config.toml
d_model = 192
router_score = "softmax"
balance_loss = 0.00314
n_kv_head = 2
rope_base = 8420.0
attn_scale = 0.177
init = "uniform"
init_std_down = 0.00416
optimizer = "soap_variant"
schedule = "wsd"
batch_tokens = 131072
doc_mask = true
Below are experts of layer 8 (counted from 0) of a mixture-of-experts language model. Rows are named router (the router's row for the expert), down (a neuron's output weights, with its number) and show model dimensions 64-127. Each number is 128 + 24 x the weight over its row's rms, rounded and kept within 0 to 255. Numbers have three digits each.
Before each expert's rows: "raises" lists some tokens whose logits its average output raises strongly, later layers aside. This comes from a sample of Wikipedia text that the model never trained on.

# expert 75
raises: " of", ".", " (", " r"
router:114143158146134126137138116126114100118151138130144152103113138129144121123146075106176114157185159110135081152125157128155136101113099126133092167134087125101087114063124100148116133163154129
down0:111115098125108142157145108135109133114119173106109140096143118161136139171155167126119146120162165146110128096108127133106158101127127105103169115132107144134143128139095096145144112166119123
down1:124141172158135135096084127127145127175147143149137109141097100105094080113094113129184101143079123157104111133133129105155156146135127160108174114113155150090100121119051136152128128127178116
down2:144182118127138206116154142110153141112138116148129141122167137115181113113145139171128130104130150098151133163143123107117105086083111131170119121107155110127159165142113150132123104149122133
down3:119104134142156106113101112113176131118150148121112098167103115128120167150103147166110141103106156141128151102150123046165102107140145108110159138109161157114112147182143128102095126126122119
down4:110102125098127105132143126142120101152133094128102131109101127134135100129100141125089157224096173129156136119165084166119135124124134106122115129123088147160138148092107120159084100112128101
down5:100122109104134089113114139134138169120156156125105093133136089118124119127134152168149113149162129101118100124073133141121144096162148126097114179164190136124113172128114102131125150142162168
down6:176111166151102149127138160119111134123156157166084122112134103094205143152074145115074115116097135121114159117121137109155109099166136089130119117095168143131161146132179121119082097101181149
down7:097163108110120122137178144117108131090156155128170141157132123152094180100132134106121131144131142143161159178140088117126157140128114104174149107133108119135161130116111127154135086148096139
down8:127149080122133135143138152110111156173152107131140169110124114166176141105099122080158111139119096137071118174112137104109107096146154119159101107101167093170131146144105092122092122159160118
down9:155122091149114099155156132118120136139155111181108096098155143137146116103141123115084133092109129127114151146118092148182120122130145151118151097142144098120141140104152126088135112144160099
down10:115129151108127109120160137150183133147134109104130128130169107170142097139153118159158118114142084093123142128127149113115166111134160096151149143156148138139118104143111130106179119092124097
down11:084136117119094144101147128146160155155098115128124156180178160099087152137096143151160134166149133152089156105131097086119141136116160154085115120117130148134163083116130131075148107134109159
down12:125132144159143109126114108130131129143136118127111149138111123137141130137120098091133101147075159140119125149137127116147125159161174159121121121097056131134130103129133160137169156150126146
down13:156141143094140108079082138143151098145117149144175137105108121112098148124192142125127115066185103138136134121120138125139135140135130176153171085127102145154095147139140108170139129120132128
down14:172110129111130160137115145140129193117122134121131133114144132114122138078149129145124142112131064122172150136084161107108078081116112086140149132164157132114091147132139101154136146119133175
down15:128118118154122153132129162156118148110110152149085107170099131077146110130125137154089112123151131114149128158121132144195142134155134116153171074111142109154156133141169128135161144133138092
down16:079136146096142117105112114188150119123128163149132155113076079141104144129132132125117103120124136170117140116144129132124064157087116127126177082130140155147131149106144098109130108108110113
down17:110125148150150124129103142103137116142176140128111130110126151163134096151125132114120110104155111105104165120143169137143097087105125133140112162153070140094140128120149173140146120122142144
down18:097146142118132112101116101153176140096141139121115109125130142145110144133120155124165096097093137168124094139090158110122150099142124104120133147147152147124162124107122135132123147135125157
down19:173156124157119141160184176113132142138143090106129117136102141117090150091131117130137122101120076098130115156147113139142143088113105096143144161156125116116196154134119147077189153100145138
down20:154121116141138117156081084157146124122158104098113090090114141143179124104095092131138153121149193128165127114127127146114085119096103108108135095145111155111079119123128136154135175110168118
down21:168148121121127168083084123130138125099136148125101124104160119153138093114124115107104145100111119158141132092152149162136124117146136096141163101141145110106122156104124123163129132135084142
down22:136166157154160130149155163089099162106140099102152090154128133138129100138170147111158120138121126105070135142114078130087105108136125125130112139161149131125172129114149149127110122151073065
down23:127122137133099151161132142144091125117147125112119134098170127149116116103079120118124169139134105142120100124157136123129104129154148122150136118160151131107129168130093099125086140109146124
down24:118153110113112140083109123126157134126125116083088128170137152111147095142123109112173153127091136122099098133151158151131141154132129148123102111169105185140144136083131161118126111177133107
down25:118139170131109092144081104128081105142145124146135118119125099108144155115130116144106187128142138092102119130097141106099168117184147171106126096086140145118113099105098116139094122108129116
down26:108102156128126120138117112172117139145134142128153122086098094167180127078116147066110137120110113097099143147121134182114145111087155108099194145151131130135139145159135129121142091131145147
down27:140146151147127098143118116092163164122114110130157129128147139105119167127145133138149153145164133115122146154143152113092105091092150133136120117122154170143144155134165114144123130110129104
down28:198122131109117164137126123161152126115139154164132101108148111092135108139131106136140157104132130134112120137112146097139121095124189112173136128160167078156121112131114131091147140149160120
down29:129097191114103109134137096125117133145149078155120165114168131153093101118105128137158137126140136104122091115072091107151141116151146146135137134093110142147139119159117095157182113148115122
down30:166129104119155153155144107136134124109089131115104136121125071119145155134137130109115127137125119145151109128125145079142099153139146107136110140145104113113111162133100151107198123134122155
down31:102108149124084132147104125133119124085123136130141105116098129115185112114107129101142109102123159103124152137123101161109158100102135153099107132148170144132116112105147119137123108120120159

# expert 37
raises: "or", "r", "re", "ail", "ir"
router:114116103138108124100112122118170175137093120109151119147120053167103134119120172108112139149148071159175143121082162140129103166164144122106136121133127124124140156116108150156162151139099124
down0:119135079139116084105114105155114106127141107112135102130133134143172112103096105068133101128141137160146135145153136136134151102145144106119103130163165104112195145127139129109102146113127177
down1:149109181094093115133106090090133156157132116179142109129119131166145101160158127097098139100117183126172132098118131139147158125138144120130107104105143135134134167139122121148198116151100131
down2:129141108138140149171116134099175103116121082153119126138124131126126140067121116111120100121130118115112123139145144121150124104110104128164103150129117118155143116130119186113131155111149112
down3:127138176124176167125129102159120157108147138125136082129126130109082149166136134098132133166131117139123118114117151188128133115163094098108095124119139110111066113153165125095151143117126093
down4:168159127146152133105111151155126128101138101139091158139148166116130119155123114084131096085131111139122144107133134146168147145128110136119126125147157136165137110139155118103116148155128141
down5:121159136100130180094132127100173100126154108130138118140148168136158108149138141107114100109104105141100150087151133094118139128136170110093141151094117173128140130130144134106140144143099113
down6:155147110118190137121095118151135114142108168108150109101094091146137145074146142123104186137103123166127143128131138104133164136159140080080148149125086142134123127143081101123098154097127131
down7:091106166129139158137136147131117151131109154119178100095130164124115152129164092098072093095140178131159137118081142146116175110125130145118144128143153107097073101105129105171083123103146129
down8:150148166123132112124110135127118174100145094140053121129143126112141094119117113103122107116123156089118119132161114082132115120131106159141120119158161140160129201118128173141129165100127144
down9:177084116084134147146122157127137093164120103126146108140137143159130105120152105105122120162106107109111099134135110127080116121085100131158105192172079130116161127151105133125136078114149143
down10:112120137119111141146138118153121154112108093156141087172114084150132135090164120121161148098123118098129097164131175121089135155133123122183169114120108109185131116116115156151150141084104135
down11:103132125118126122099093167112131131122136095112092073140093125161144146117172147148106082101129102148105138133111119140101113146143112150099146172168174152143106130139140101118091141141120128
down12:116159141080116136160141152111108146147119099102163130145108087144125144115084065116104121095160131124069117138133108116136162116150104141134162148103086128116152142152094137111099112147130132
down13:127104106126094119165154107124099100093148164156128095126104127161067179122083101134105123135148146129158152094139134127150137147103115120143164167101120124174115130109112083155146105159104145
down14:077121151143144124089135127098150123124135167135125096125151128154144164117096162060132097119166171125135142110121103146131090150115116138096104121127135147140104141133130096127184134124046099
down15:115097098108179118156130130132126166109127094158131161126059154115133117128115111122135137108121112101077139139137079119160112140125162122176195150132099128122064121140125168138113144132125168
down16:135091083095098125172101145107111155148122127091123083157122129163113137114082109118119162084083157134160151085113105124072149147085085120164137080101127154116107136123100131154137081121131154
down17:123120110119148116134140104130111139102110129088096182118130113154122111154143169147123164131066117111102110132123118125140150087137105170137176133145141127156068078145112071150106127106131154
down18:166121161119102097126138122124139135169101104139128132143131117102129141153138118166161149129137153155102136157090116127134118097110110145128120118144222102121138067151142143128139088113179143
down19:160164133125098108134123108123117094121096159082144148138143136095134150119103132095140122162109120142145130164084142138150150111092107196118101113101107162112154130122094134156095175144123144
down20:094128138124128163127114125143134092134145102055152136109181116148118120144162120123111120140117106124158142099134103166143145105130091159090147131169126161104115171136141123130139165165102136
down21:166137155123119107175119139128143115112121136144152130132108145138149115121141121134123140113126126125160118151089097098111133140106184147122114145148174159122152072201132119158125123122150176
down22:143147148088098137125097109147099130115125118136159118168157134079131119136165170121130109100159110094094171156151143100112148130122150105166131136104091109129154136131117121087140142127123076
down23:146145079114140128135166146119129105112163084137147101106101128180149138122081149098104120133083144127146131190170095141146108163162088113117096115101140109090119100134121085135122157123162104
down24:125090115140140112089136090145132140070153118141127121141150124138116096140141099100144131155144156098168117121125117133145094111065096154088125099112139115164110161163112124160150142139169091
down25:151118109086131152116160135141113112140123151138104135141106087128165076137134111157128105124146117175095130117117107174111134135105131151100141125096126166152132140112115135140127117132123092
down26:099141104158077171110155190126150107134110122111110121104141104076148131134142171116140122141108177067112128156108121093108144105129124101133120158133063133133129156150103114121152130142123129
down27:143163121128151124099121136110127157124108145150092151138149101128169123107122109101130111101139119149106164134105142118146155091088132084177117075143065075115130151092109100101141156145141094
down28:181142155149145089151144140148159111142116094108141144124112179103088128150111157114158144117136142150107176163139103119112144150106104154133170165152144127132107118143131118153144121091115125
down29:129151126127147121133140095103123127116109150130105120140081152129084136125072167130135165097145138136143140126125140103087116160157139126102141111178130135095118111159122122145102103190100104
down30:140091081123119152126106123155113109119109153120105141084140143138170092167112144079121150141090098157146134137126153158150076118100132134167151152118120135134143145159165138144148092102129145
down31:124103125142125100140176118126129117111145129149118099114118121107150093148156135093111157107128098089058111140162127119038156125105103158135120104117135156132139132127110136132115138154138157